Weights of a small mixture-of-experts language model, trained from scratch on English Wikipedia.
Experts: 96 experts in each of 10 layers, 3 picks a token, a sigmoid router.
Training: 671M tokens, 10236 steps.
Below are experts of layer 3 (counted from 0) of a mixture-of-experts language model. Rows are named router (the router's row for the expert), gate (a neuron's input weights, with its number), up (a neuron's input weights, with its number) and show model dimensions 0-127. Each number is 128 + 32 x the weight over its row's rms, rounded and kept within 0 to 255. Numbers have three digits each.
After each expert's rows: a language model's description of what the expert responds to. This comes from a sample of Wikipedia text that the model never trained on.

# expert 31
router:118085136130175184109106116109123093141116113113142124077127159192124105101121140078131173100163087132145099136125148120109155167140068166151190080146109189159102112147181068134156185121126176055098150175125076176144191134146084153098124170081136142107165181077075152077175090133113061121136100116148112077150125111113107159132143141066109121117090139128153159149110076141093126126127
gate1:153162147199136122114075081140168112136128153129103164122134103195163171171119213113082193158137119187132089070126148110067111159152092135094150094099123139101111070129164109134174127121151113099112130136139033110106150163178148104131143102124141088137083119122140090116116095110113083141111187128109111071165132119095160126101127147104162124158139159090101135104122083221078129159135
up1:104067156144137129086164138138213110086153146100132155101078081108148136166181223158159132043154120125111134123125139119120087171105080125112131097144133154142114129124141083166121249155145133082128133142099085129140134128164116160189102079111186139137158140124139118136103160109170199161132136178184157087127106142126161151125144133092091144135169125109122093112131140106191109118113
gate2:134185137088131109170091131105137048111112126126169188159094166101137158149115120132145192137152154107153109115162085126160143146082106180185135128195118131138147143112131127138115147077081094144071124132114098095141071137142169083107161138085183127126147141127153225097157191096101096092141136134112133121197160098167103122056152102105097109059144151159135121149147129139138117166195
up2:137140179053121119133108110156107088120141084154123113106159111108090148176084135112092108149116095132175154169149118104130085097126150140127121144125164095101145115153153159149138107168085146140107039178133121127140155104120144148222155095077093047134129121160127088146135148128110127154166111125185159125087160091140123131098006134102122097194108123129130146108209143132071107153147
gate3:134156201037160131107081075092091103139153100147167137111162069123134111026105100102109157139135119124154110126158117114149145198115087124173149163185125117086104109153157092106163127114157134091119148203102131121104158154105142168109148146170084127095155140134089157087126157129100113133143156064089179117156129099043099161124137093126203128148127159153169120148108127127084129147116
up3:125124152086120104125119120167178126138156139174111158110146148099125162123232155131104122151136141132101159103112115190156225229157143126151169102156127156185155118100135101118172111164127093059118122136155111157152161101132086110111115142098156103076095095145158124166176122158099147135084164112143105099156148107073152157115107101150088156108108137191186164038155131132117132121145
Digits, Roman numerals and words like Part, System or Sub in list entries and tables, as in Part of the War, II, 1.

# expert 19
router:130136157118143143092115162124100062182138140094131167130169179139134087064141118095148144076159094135179119111146147137116093152135079170136166108163065171142096151130145096124133165107109185141119154128135083140215132148169095174114107164158160159142167150075124102088140077138088123103115097090114129097102086160117106122108087224077120150116104162117189060164113105091103143162128
gate2:131128157110153160159165110070177090116139192163131130122155089166096130125134175137044158128146156137136117150176124048137060163133085157050064179164141185133192174101134162118119104090165146124179133148114129136117145152101170152142144123132150106102174178178138150111162107144128100061130147105176092098130104128082132130126126134132139102125091104093091088149083160124136098181171
up2:146130104182130143144093127150100220171170120158122127113100150103123106117137096112111100127127074198140099071111094153083135134111125112107062128085121032079099105138061091138086078135157125137110184125124163146154143176120129132140087139108150113139202147174113146130130163095159099124116106161173127130106072098134055146155087159152138175186156155080155121180143132141118090102147
gate3:105143060138142200136120116125164107114104090113124111106130126142131091105054165109065060173130101129086140153194090154118107097069139158153131192116131179183058125122089105132172168151069150100129174169124136124123138102105065127118124139140132109133081156142138117108132089100170137087110079108104126124103167142175092145173073114068113153115128158106057144146114129161146161134063
up3:064097141117107097154099112121121105159176092139110118156140093077112128127157129084143130105151160143097113098062148142118133137091119121074068082099126065089138156135116157152090107114146038108127135102076139092130099101137166083115123185098132168077211110139091135101142189139105103158141131139144164107103069106091127074118198090131146159145122082156134126099041147153171128105166
gate4:127122089094103139098180115137060146168135172048129142128176133100094146114129103099113065186136157110128113144113114126119175179085127154156138085197110152127081077122088153094155151110133180122091153131133102105134136167137096085080163164167197100125092114109134105085132125141147120133117106092154192095084055113097182172077113153120097107095106146110079112115182134156154183093139
up4:125123094144129104169113149156123147084133144145159136153119133135193130183161175134095152129114133151158124070100137098161120122188032166102112101146211223132107187157172108101170102099114096148132140144098167152164145171120124093087097119090174073104116140143103142130070139114081120117120102119144137156150146123119101147177110112092090132150098122182178209126167133126067169137121
Colons after field labels in infobox-style lists and dashes between list items, as in Installed:, Occupation:, Anton Crowley — guitar.

# expert 5
router:166105132138188168172162160090072118165159121176164162112106134128190124095101131113163142079150123112129154132144142173092095156132130126154125072156107174112123122189117110120146165098136113094097123128126115130107132148118103134071182166096139044099181160123116099093147144069075123133149086045169102122189140117097142123211144142072109092098105163070112102134091072115103146122105
gate4:162056080148163125182095181120085113190091156178147182102100169117104152107123117148117200124181110128119207125186148176164138186128116125057181141103110075089121092157108061134083152079106193167145094137133105118111130167095192115070138147126109089106183136098136088126140129136156127143126129123156129146149145105162116143176174130101123138113146112117110117116138152092097102148118
up4:134061125119140173161157181151070099119111118147150174093115187161144156124091136149056163124165108106068167105120139151164113154149129120109122118168101129125052117129083095086117108112076172124163134137101136118179100088124171083091158158118141105109206134096111113197135155124094173133195169101140099090141092109140195152134096081096093121072123120169072121136090156116121106147140
gate5:149140079168150159114144118104133103127105145145090188138166139162088196112195132163194087099116126097129077154132100104096196100116158120091192107102080185123101132090061067120061130098110138089068141127122052175161158094105157174163154078116123149183135134169159102127152106134153153117118139107099101115122120153117186092152143127109172075150099111164134095127124092121117137146125
up5:096136139144174106141205169135166114097091136083157085154122144185215117062173150136144174151130118089135106191082090117175152075090188168110134147147121178130090168152036123162118128133125130145119148127122082109110150176132176081095152136124127101093141154148132100112121144081092145079095120163103133120178130073148163151116158131097157084096081151145145131133064155115131155106118
gate6:158117086144111077161134135107113113127124083160120098133050177132177129125135090134132136119109137151110138091061193070059131163133151152145135143149084140176108138086138077148115160120166216166110123119110158142179118157210078143137120108081118165132123074136110109127174119122103155129137140121203150112114094175126124130131062069075107156077087130127067112124151161083094124123099
up6:094180131069107168112159132127110150128177133075150125097172087110116080150127207117112083094114118084059108149132091166177106103184146122114091133114122152143103145117161154157111100157087126091128150127151146176197136149140113136135110113110094051130080140102125128113102106089165160132137166182097141167094156097123084145096184170185062114171155095127117114107175142133191122179175
Minute and second signs, degree marks and N/W letters in geographic coordinates, plus line breaks and dashes in infobox fields like "- Coordinates:".

# expert 23
router:160094128077166222144128093072131063145120128150125181102165154185110147148150089089095119156173087176173205125089157133117144153132077151181118066083086131118043163103173090123114177132134175120101116157146151184149180131095144147165145157105085170148168132129108165100126119133108126170102082136121136096158118131117113119086139192107120131084123141121119120142111117158086104138117
gate0:186098129128127210112156132131070098157110154147120125135111121147159088184022140100058131129130128149128165106121116147055149137182144164098150142142149128197115098133171139156096128104166101111155125145128129116173110095153147084173156144086126156134187120148107145123133100048091125182103125123134119184149086099135109146146095195086146089083127148183099167092165101116139123178110
up0:163194184113111135152170104156126199123056156138148105141131120124164124197148152118087128162137078101143117132125151086147151145183156091086091177111109132147137171127171160151042182119171094146140095134131129059139143090176115112116131184073134142112134159158116153130119115075098119147087116155132224125164105136181116113168131122139146092156120128077112145097078079159125095147161
gate1:155078178112126156108158145094158097126165164115077154097133096125131142065180103187059106152143082163130176101133148114155112076153126143163051116131123091129091103103083062161138133142104114093145191143121128175187141141180152142116136122147093140165115134145130132061112094146139105172170123139162126143217087082146096085116144124115185061095121120090150157105157102146137164161129
up1:051138133104111116154097145113178124125161087131149148074174086153088108099118158109082152115141139111110137088068105146130076072088122137139136130148141137147075120143109138162078141179106119163105072110170130106125096169141087092133148121135160163109078109116128117111141170171092097084111152107154090112075097161150095181105181133130100105111106138149066064129179123120105020139057
gate2:189136159120163172134143097135109076127101088118123155060121158152138071161122093095134078162115067131162144162193150165087213145121127125082075112164147143129108086063185113146171117092126118074107146125147122054103110093103149163197176123142102169134115141129149140127137082127125101122128048107117153106098124139135170159115064147121123085144122079122064116125104125155161115109103
up2:067211135125116070112099129115064228130145100129178117080189161141152073058147176104142132151089177109121162090144141117084140112123142195124121098115153135148105133098113133128097107119182132067104048137123142068145105156150184126143090100101136150114115145127117175139136133113128103109128113139072144130101089134176079167143122154124099134136104124100177176145134141108176068137122
First names and mid-word syllables in names and words, like ber in Aberdeen or Gibberella, plus John, Green, River, Robert.

# expert 39
router:128116160132170167138093127133154096135114147149086183091111147226072081105140120095111088109136173119109172135109152141144101100124121131132124131137092142166141170169162105108165179105114117071085149199099132175131198114116120159116088143151108095075114148083110172107147112126037074115173065156150112155176109116134130150106116189100109154127041143113126123138151125094082132122086
gate3:112170116183109173082087115145101132116082142170121174120113158163043081084141107124157137097118143175136166100178178157164110148079150164131099143146182146141067174135103131146187147059131110161049161117070110160131105121125106118111097129145155094048138155099091138151129153131109099098132165108132111128169178127077141153177141142132100134169068160178164114089111124122092098120124
up3:105140119134109111199145156110141161165161090167109091145100095122191137104123088124122131165126170056101129147082114108110125142121129144103114203101132144121125127100138158148093117175155130082145061130117100073121072177055175160111131046099106140123071132102122139118147100122092103090179067112086104155123147193111158144058122166113197144140165136135129080101141121164090122166112
gate4:118112143115150116097079085113200085126079134142091155137138114092080160086143099130102081147143109132196112065093131086145113140140110095155141146147146115157105183117150099128163123121180096151103115152145114115112143128116066049168103090172107116153154160049144158151132120109045152114107105139151152182150158142160127140191112166110146072171180139159116205143117106136072078135117
up4:171139102138153113131105127127147154124118046024139143129187085127151091063145171126149180140098148185087125139152122109183125129080125147149122124131146129084120143123118175123126112141118162050174164097120079126114153179122150082117155100118110151161191109109106133162157144189170168146131144118140098191134141177133135119075130125154063118058098129136132153118190160134180113113178
gate5:057126121143173179118163117149110085126146125121127156123140121142132129086131162076127138145146133103124091088096109164171147150128136102150185085090046137141047175189146121138151164113161141063178198077103085106131109111130169103136076099146117105147147156095092182092142094090136115086134121148094117108152184125141113177121170152119181165160118123195118064105133104099141172094093
up5:147115091054147143120115162157079110179131121110155104153119092112128096117156126102110159185146110116141137153075066138125126130101152124107157119149089112128136178103120172116122166115197176118180143131094137090112102209096175082104114177113085127067126088156115207110138116088181124108147096189122125089083132082106068174105131114161174171142054153121150106081150130124135174116130
Opening parentheses before citation years or (born, spaced table pipes and dashes, and pieces of accented or non-Latin characters.

# expert 37
router:142087153111190154160120116103130103115120156112159152061189082197108073097119113025108143129172164190142112138148110135092114170096064109214193124119109133105100140094139087124103132113132155131095207144089085107174186171119106203096117134136169145111157124085123151110129154153090135163110092107153111135132138126163147144138104120118113134116120142172107123182126106135133099181112
gate1:097104130143150160096129137099129085126118157111138185071140131138105086123133129076032155127128108135103142130114091194181127144141135099220130156148104137117085079077138124104149088085153107116084144131149130088097154125152133156101067112138174192124145126118070185169134119093053138230165157119102113169114130155121169162189150095124099117103119123163100089082130135126150142139125
up1:116133134138092147139190140121103216184121168070083189129117150105140140151117096125138095115099154124073080173037135151143089129119122128070123109092096127110183172127087122063076145148070108150154099160111125164123130156056091122145177102119108104102096099167155110116148167147141135092170082071084136161139086138086158150106124120152157134107070096120119144095081125141144133165097
gate2:048121105160188177115100135155089120131101154173116127103092180182091108139102138151143089229114113085137117122071131088142141093128082112182162075087110140058097120113115082114158131160142179150123159109111104117105183151086111176094092131096099117128177145095165158132124124108155140162140112140171178150170137144154137068200104134128140162101133107137166166093144094150123103086097
up2:144104108142132135072120137153162152132091099062166089104087137103113092139075101098176113091120121149163113219189122112093147138151118111092085144103180196152058142119175152161103161135146147101120131099139112080107166091081108096149117088109092124067072137061167155179123141131089127064080127141067092170087149144177171109130148114138098134116161129086143156132128125145154139103109
gate3:113080176054159145198160110147126072117132111139128178164156132120102150124144174128109138159141109149166073178112126185114109106158118119149126128162136105103142149138105107129098064145180097135186160096113095163128155132161134130106148078169177135133164166166113192099121123100193062117125078043152114131087119145101163192114158142108166119127073156200127128171140151116155135170115
up3:087112132082171156108097129175101145114137131120163152129102057110054116086137140119116152158160091091216099152103120172085112092109126166108128116160184099127067097130107171142118078161121087143173103100073085103109158072112079123121127050199170168143147157126153131126136151050132097086161138133141096150075155143124100156096122144132155179127098159170082122131121150148124156134106
Capitalized words in names of institutions, awards and people, such as University, Institute, School, Best, Nominated, James.

# expert 48
router:129168189151170161101139110126090128123148126169142104146136150156093127083154153058104147095163100170119141145106109131121136153094142123165140128072113164118073149151206095138089131118100173089161104160142135148115148111119116084136125143096093111137184163101121134068164082156094089167142126107115123165129062108121095174094108206069168100062144138091115139165087060200092138177124
gate1:166140110150126096075096096082143182116122165130167117110078143136027139156150170137109120113123168182151134089124177149175144139124071147107129109091110137213088139164165091124178139154105098094157138181154123133108152146132088116105190166084120099163118128127071125150105124107132090111157154129142077151118077077152081157129113145081135089171146141061167098148098113119158202124105
up1:073126150091131113105142122099139079133120121114167130141120096112177106110118076106147086164136119098147140182147092196055114160110128128127160094058132146118178139100097127108075151096107135149106135127098136080171100101086177127195118071096131161099133116165203083156168188077106183144161102119113126072127100166087155121132107132161060177116071094175126137098149133156110135144167
gate2:112162133038156143120140105104145147125172088115166139131113168136161050113151099107109145122128154157137136145106112131088094126135127094117093157137115137106156142127227134202068082143104125118136150141138181140177146081137172089113125082165146178116103143153147136036102092120113094149142125114097106153125124136083091146095140136102120181124115145154215147188184106145112186180171
up2:097148123041177143067145092084124134117146135116133164131098106102141079156149102132084118076091161062124112088135149110088130078146133028130069125139127129113159163132116135155065124198147075141119151112145149114144140094146125159108092071093150185130141139132139155129139079092145108146136142147110116142137177086078120116111183048102102175116123142142201155181114112132098120178147
gate3:064158170135134183085150096118123091107090057239108115137113157132125192133154189102096087135127056134132119113116127066118094148119097144115156140078137116147139155131223132104100139098138124185122098097123114105141142101117131139146145149099122142106081145124154111069148132102063135099157142115166114167142078089149151110105128134106046101136137081093165098130098077109101162135091
up3:092155092166161153144201132150166122129155137118089113127125111130117042119130115057194098128118094139056115094201120190135116132136120091127068169155152116131131165152142071146205151133093103115112170153143133101131161110110104110158148152123138076143186110132135129102135103149157135143170163061113115151133177137141111076171183152118073137105144137099121130068125176105166086115068
Single-letter consonant pieces inside words, such as b in neigh-b-ours and Istan-b-ul, f in pin-f-all, g.

# expert 32
router:125085151114158131090111152096129107227088154080128154120096156156143148112175095088153142122157128117142127178129132124125131121073111123119184113073090167103081119213162111153121160105078158057099138182119133153105118159147087111162108148134112096105134167107118117138225070167113146182125113145152134154105103047076108095114148149125115133129112162108150105101108075156093119175173
gate2:084113141105148152157097160123131046241085138058109122119111109171140120131115159083130157134154118129150116134061111165120095104175137121100162195076092136105124115141109103167174154111055130142130117178131129086131134123148138120142128103127178131119126204113113111157135144100131100227184116134152128138149134083084081152146164125128166133148132138130160138173053110142096099169088
up2:144137145118141152154126126098094128217128182169106110134135169110246098112143099124188149146135155102063105144167144105118123128168143133138137067130122176138121111165113104142153177118092142131137131124111136178126087151179124144139108159086091157125134169110155148097194111133099175181087093114109185118101070175064132168197107147144154130161106143144130125096142127176193107147181
gate3:176035114161148146091103127166089061176131144194168112136162136148148140125135168104119125116122134128107137177143190181117088101109053130148134139090110130072124166150097066092139121088120145103122091122127141141101107150113145111110076182132111172108096148124112131156106093154102097155074118119169169085140129144044129177179186131111144141164169110089142134106051105138147160159156
up3:139065167157150113141110124133150186175156187111116155132157125223199150095189124115087137088128191115099079133104123123063081105148101153128160145102152121100130103124133053161079127099129103113151089135128125130105115176125150123099147109130070168099062165148126116139097111121094121133098139148107144156116059165138091184133158118163139126124139144083143200138068165159121096132184
gate4:183176167069139098123108122119142165175091193114139170107071135118104182079119083112136110104139114173174131121136183076152126123128126135105138118135102097126167115157108153177166159104080172155145144179079155143093156088099083138108128162159109162080170153149133139172178142168122095128174115075102140138123106178146080090171100127130162146153098159077110089131127036093109121175164
up4:210155108161111165061174148110114126070073169101165113096130114121115112131085137153176106092173092144162106154166117128142105133066115143172181147155168118123117132107147119155122092083102195096099152160109133151087129070152115080133114145089103062115127157128184126142120176137093147177150148132109086152145110195097148108080119086149149157099108140112144089112158173035095130116158
Word-start pieces beginning with w, h, st, sp, f, including inside compounds, e.g. band-w-idth, foot-w-ear, department st-ores, Joe H-auser.

# expert 43
router:129093115075183169175114084113158110152139116163150125131113120162107115115103135086145173075111107098167146131146151164141128121048094162178166119162123147121096146163175098154148166118113211082116122169162113192077127099152083119155086131091096108065158152128057134093151070138120132094127099131114149118138139084073126133179122133059086121132126138098190120170083064137112122092116
gate1:091147173110119137081129156083116102130101133050126137160094157158067063054140161131062133090125082137200139113138116161111144143129154146129051136114142128122145157166145172161202153115165131101151126111174084140135066097114117071120126066182093100112096142168111097102141149108144180139136118055139097141085172126075145118127138152082102119160146132098183115117087102101140124104124
up1:053117138094170136152143122131175141108130158183139072129124136117107083120121116119135171123119087134037103142116153128138134111180076165112095074125134201111205108148079100177158133183167121029080135100055174143080139121176142193154121089108108125125158108156100096126107138132127142170117197164108087157090151118127167143154156107123154131135151120097109172122129132144108109108114
gate2:123134123146111150139146125104106143151114102120122088118145166200177194079149179116118113098110113108191113130144120127168208141082126113106128171139122124121096113166093041051200081138109115081184165139134137173126137156159141108166092135135133159155084176175077126108136080141150143103107101129112091153124141120147147181097177102133089094078105155135039140181131164104134144132151
up2:161109160102122136177144116109089119117065177125085127159104155143082082096156098170131133083108142136108179060176090153132148151211100111112158116105132131127134161118202081166139109146112145129159161144089114153103151084172113138158096185115123195108170158141111105130121173114144133103100167216125104123159079166180178137132135080147093173079108143132113112099065148085110126170131
gate3:064129156139102173126056092109054126100165085138083163117131125142081068099147117118142144096147161126106131117171172152110102129090126112188139151091092093130064118144142128111174199079137110148155171119145144141172170066153085130174121136165167089090117125095060125091142114112100110182127138159133151142115129057132114201181096166167128147120172138147094112138104118094088150123097
up3:138138091128110198087101105125149139132181129094117104084192130136122106108077052135176150117129133119095106177190220130148125100111172181085162102113151129201167103171104150152124157110130099170095147186147168150124102120173105116195103126216091119133126098123083122106131119110140068114079144159143115063147122104085178134113108134096154168147128117109140129101113160151142132088144
Single lowercase letters or two-letter pieces starting a word after function words, such as c, d, pi, qu, sh, un.

# expert 41
router:129117153102171148140117142085140088167159129136165149070117140177102113093134160079111176107165115126154131140149162139120133173116093157169218096120098192180096147150199079136146187110143181060110135168102099162158167150137083136096124165103124135102180170087072136072182106136110085121154099123149113100144103098117116178110166152053106119111098156130156134152106071157116115135114
gate1:149166194125115156129145101070154136144137147144141132108100097111095143132138118130146180229145135148117144142118109096064099107104095121143130134104092066091084092107155118107104083095136113137124060125152112195143131167138152167112172204049184107102113151129098152147175092092163121202132138093132109070144120063163155127053166140130127133107089147097137109159094131160159113114151
up1:141126090123158113131161097111089140134122060112133142104164066095099085061118130136145120112120124105097142149152159111131095171115116130154151123127092136184199131104133119148148091148187156096100164082148092099154191096158102196072125106123097120160164112179144111138116149208143103133177140158176125149173131170105178113162109067155116053100115077063104091139119152168125081128089
gate2:154188146161164127171115134057132115138100116156163144121139151155082149107148170124119138124146127113176104200160140167180149161117094176134143084116090135139095055133143161111088134102085063145098117176091042111112161128141098138161150114133115192125175125119127133119166146075131128123143077176160082080092104086158119143132091184122045102094103119090126110096093139083167123134170
up2:128207068125119148150124161079080120144153137093154091099154086160136113106137168084121144112111165186114070153151115121211135141126132105123130151132116162192148156120080113127089139164133169183088104131147116132160073181127123100167126103109128119096103141124110164135129139092143150146186129144147076112098182117132146176110178189182200137111179097121096102113224105141092160122155
gate3:096134110143172130085132108144172108114062105169146105122160053168119178094076173158122117120126106141167080148140172116092113160094154201174117113141108143145137168109101109150133099151144141113136144098136119127101206109097151170086174066162119132124127130104176124144139082085129148088129133126121148068151118057163132114108113149125076064131117109153075134153078100154128042188076
up3:123142146114116089095116141113164129109139130097126110124187074087156202140090182155131148120138128175092111076098107111088090162167141171193173110126110129109199110138049121148172164114135133117124100151202122129184126171105097157163145169156094137168145113102120123141115122083179165173136123081192107127076137081102174190160118155101094089093125153095140118111083187127140108131165
Numerals, periods, parentheses and initials in lists, regnal numerals like II in "World War II", "Kingdom of", and raw non-Latin byte pieces.

# expert 44
router:164120140099152202148101122143153127203127164216129140127097146123120122119098120125154146053122108113137169125129148153145127115054122131156176146095116135152104165171122089162122132098067201093120121173128091197127144132177087108122092148099062105091157175087104109102150054144131106108122118123118126120114110124084153150146136176102079115120109162107211094144136047171128123114135
gate1:186089142080137093108063175156143116111134145123135139127108132126078163145150137120091169062113119152194146140139177124131144159149093092123098132111129156139035160142085114155119111109136146135167166168103125143159137127157059185113151167089125108186185132103116159139166149102088157121129071134195115146163087130148157175166073079142136117181159135088129159160143083204158143100104
up1:121149109091101111141123137167175165131117149110126120131173160139206179103152158134108157103148139173123117200050152182155138092091138168110117148161135044096079149129161129138112159095174098097117076128143128070135174149186151100167138159101117166083157106131191121094127158118094099189135162111131101082082142187125192170130119094135134112150146150119152086176159155147179120142119
gate2:170102159137097155108118133105112082179120188110093085117092165165122042147129132122139107138135110109199143170138128128166127115103045093114135151130092127130180092194099135182144087077047144138121118132108076158130133084160083117078104109163083075111125176101105141142119067170132097119133081139145102121115157115099103140110090116109066137174105163114168119131138077147070084137135
up2:160108137148084135146083135114086064192088161118134102130095170192144077133108128121145089152117134113193151167078080117168133117109049099129115128140089113152173089138081122142169078104041139150130157132117070140150140080128121126063118097188093059111106169119104144125109077132157088121150125170108081088111168117102111106122102106120076123147125157125183167112115080130098130162149
gate3:129081121126135201190118178143096132153082147128190101091128109175144101151096105122192143120101131107103128116108125139193147131138139153134123075140113147136077110207131092136189127096131117061158143114154120101130103199054128134138092126081099110121204122097158115059157107110182129193098124141122104083089069104104148131123110151141088090116118117150117099078158097147163124124183
up3:149100151062144213124114169143119161036095122104125111108129136169105120094102068105157129111108097121110117103120103127133176143142203098126101040079107163094087158124130096173116121131110098083200117080139127092135085161152143096113092162094090116102165142130147074095137101099137147119099140191102113055093118113145164120138129123116083102133125138118165100063195110138156152138140
Initial lowercase letters or clusters beginning ordinary English words in prose, split off from the rest, e.g. m-ild, s-ick, bre-aching, t-ons.

# expert 57
router:109089109136158187127100088092149090186150129120168204058166070142163188117100143114105095111169180186100132126090181147170118185138121211190122148090094135157081143129155090133147124113126092139109156162132071202150173123137099167095126175141123178071181149105137174097164108099125119133134098106138124120132120109152116095130105121142099089133137159134126129179134140102171133147090
gate0:142137134196104091082137132159165136111134107082138135131140129165136177140140138126127149128134148147171149098119177113159148209161130146116102155117085156159065192087165113115144138181089110137161127099133087191105156092145081136106135082073181196080127109071154196124106119157165108051114082108164149121135076096094097098133123122139180108067125107108115152138166124146128149198109
up0:130120159143134166177095121079080121076072139127143111082165144096113129081130125109085108158157085156121111149174105126105088073127144079081120094115148119151099081149154178185101106089133155071065144103133129071125091170128185172128134126139089044071138112156120084137127117143132158123202137131054180149148123151145168133138044106125142148147117115141147166087131107137125087157162
gate1:171124108142087107171161147178154154133124111089177203076145155145121197110119161157184193123122104159148127070118208080134146133148124095083175127153129059089099121164143118072190131129166097138116149123168107157102138083140093119103083186139115132116114135128141129115195135176124154145111139090158158101202126107143093100162189117112111172123100164133107097173117095114129139143172
up1:192114156087130156134098120176124197062093085148056106040139147101149128121080105107121088114155114041151161086095143118159101152097126094185089067193158120125153197104124107128144142132124122174082130153113125135119113099150168144117149092144130118116154119099096107136099098183158125145106113118050140071166125115103139124165109089128152083133154148137129143118095098129114074101070
gate2:090041197144140172130133123169118147167127149153159158137115057112134173073104126155076114148176173094152134101133141110144112164156095165131122147115112094095158173144128129071082103167145091154097164146117101175085104123158130165068076124108191143098115138086181097117107110113143169134141099080136124063134133148136103133102119108114184116141140137137172222150101153141142111207123
up2:113109087115115122149097170152093130087112149135110132080132120177106071093200119121156118195120092146078091108177068066192134138151103101139090127161100110162147117129142147121156166078083122143106168135096169113189144137120106080122179208134088144125187125119101133148124185193134105042139142176102134181125108136152109135154132143129097115183135112114170084146133093106138098085107
Final pieces of proper names and technical terms, e.g. Latin taxon endings -us, -ium, chemical -ane, surname endings -elle, -ington.

# expert 38
router:187108178118181142129132107114101117125149178133130127128126132136120093106124158099113138117123160113115134145067242127138126153125146137143186106081116151223140160153131117133141180077078130146119144130106106171114141142132138137122124101149110113077171157100116141065185065183130145162112072072149120092133096102127161159083174171076137159152039141096149129116127058143126090134141
gate3:089065095136081132147144106117119194099134125162136113163149065125127114086175146086123129172142173131118167090102111131157090128115139147196122139100069086178167115083096114131127185099056113129142102138036119196114096158081135080176139095159146154092114118139087129094123087108146110076131085113162190121138168125096144061145146093128128132129068114079135082135163110140133140131119
up3:111105089132140169151058170159132108121192123114108113121063173097111138128117168138230169093119083125132051153118130113156153114125126142116105188130146164093101078164136147126149149122151173139179189128104110100102109162119109098131131119150117147081024139138169139143113127137160122098145149121106096116154126064141095154121169156127151161149094159168194100104205131143065108120135
gate4:158090097083119138092087167087101113137111120062121099123191052064132162093107121112087162128154123125096131117127051096140165145107108125111129142086152064076080162128160135158128101150129132157095153111129122184084186158089128058115150158135110089178161152144101148118138117160133123181129144114045077109102158117144092157152093076104104121115154121118145130141121116167154059177175
up4:144151124152125102120114133136098098112158158164114170090127066083118112110166168111109028132115143172131089088131113177131065102102130111177100105113120142128100173094141141133155144171118131084112211127157134130083165082059146160171116092156105127147131117124121094131140124116158141251151158183100067122181132142091102070179093129115085139113106133126099176117117145128161128157147
gate5:160108147171159107095112105130182122102126152109100114124149101141128092154122061156103153118105138101149178121126107063030125189122165160050099134081110113153158131128148182145135072162111118181158134135103122136120160095147145134111116102139117157092157111142087117176136153215129144167097096103120151171116065115077203182118130115167138109141107133029129106163123148145119083119122
up5:104082139090110110125138113141103190152172121121117149135099127133093144156174066097055137097131146164220101195117135146147175141142125105163118123136178091078097130107098105179115093121137105140139123136115145115139179102118177143155104130114129100134124094119175080124147178079105116110103131185079104030107154148169032121129103145108084121086159124186122112096091142139165145167162
First capital letter of a name or title fused with a preceding quote mark, parenthesis or pipe, e.g. "E-lis, (E-lectoral, | K-yiv.

# expert 24
router:112163152088173189130154136104115108168124122136158136092193052158171104146125104090106113080197126146121103126133142128101137180139071165137115146106110170162103084097112121143162138114070117117092143159100077137158141134124136119115124136092154185072139180105122114099141136161085137167136128130107071148175128068154178150093174157115088092126138202138136080150106141194206151176090
gate1:100129171104125185115096119121155195100136186130069165121150117210125102188111122102130106101108156134113156135095142135071193136124152191146145101085133171152113159111134100182206093134091086133126133123081118119161129107136144157172131101087202161110137096146133065117102128149134122180090148134120052176092130153129145124110100126137120154129155142049113080171099077128141177127149
up1:113116176121131164105132070208115095130156169119166124156147124070134156106124126104066163119164092088152080100068105085110076068106149155092132145107123155156150155137109131127136097132133129145177131135135100109095132166129146137135100105104133070094121145096052086113118120153161096131147128117089137164051165130147113108062185073141102115124167115108084114183100123082101209173074
gate2:126097133149128128115117086148125098214147104146090095141107112126151114198174140118141131051150163090127160133161176135184125184109128132152130039130107087103143143091152093183139119122152148120091098112163140133128104112076126119115137118110127202114089167115159136124093043135119135153143148158120148059102085156099140134153173144150112184108122212130102190110050106130131135176119
up2:115128128118113128181222147174083115136163102134100113133124099092142113137143149127104128123137144086165148147157112162152085148078115157101126104144133166161165128094126142178130126112108162144075075165162155117167143123071141131113176123145119163065114098192190113175126131111172153166116176145116070129152083139087163177156148139120140198146130130095221172133122098082078053144102
gate3:089101115163154154109136110106131160133131170129142142111142167140069142058082131129163111078144059170119094128068108099203182150117156153110148092155138137127134093087080118103082188107178125083126091120151126172193175083065124116160108121118171151074101161138156114113148113104160117089198091127152128083150087107113142120173200134121145125105136099120117124090113159178134167108184
up3:133137140120131130071089210130174145132077123136145154136135136136101153157134134126092175129128084107152186090115131139054124141097207171131150106134120162157148117121152090166102125148182166134108074116116161129120170172106158125058047124188121115127120134145133137134183108102087106122094095161150076169128114148075175145078181130122097180163158089144166131129157102115176083141057
Suffix pieces ending words, such as -ation, -ator, -ment, -ary, -ity, as in decor-ator, imprison-ment, planet-ary.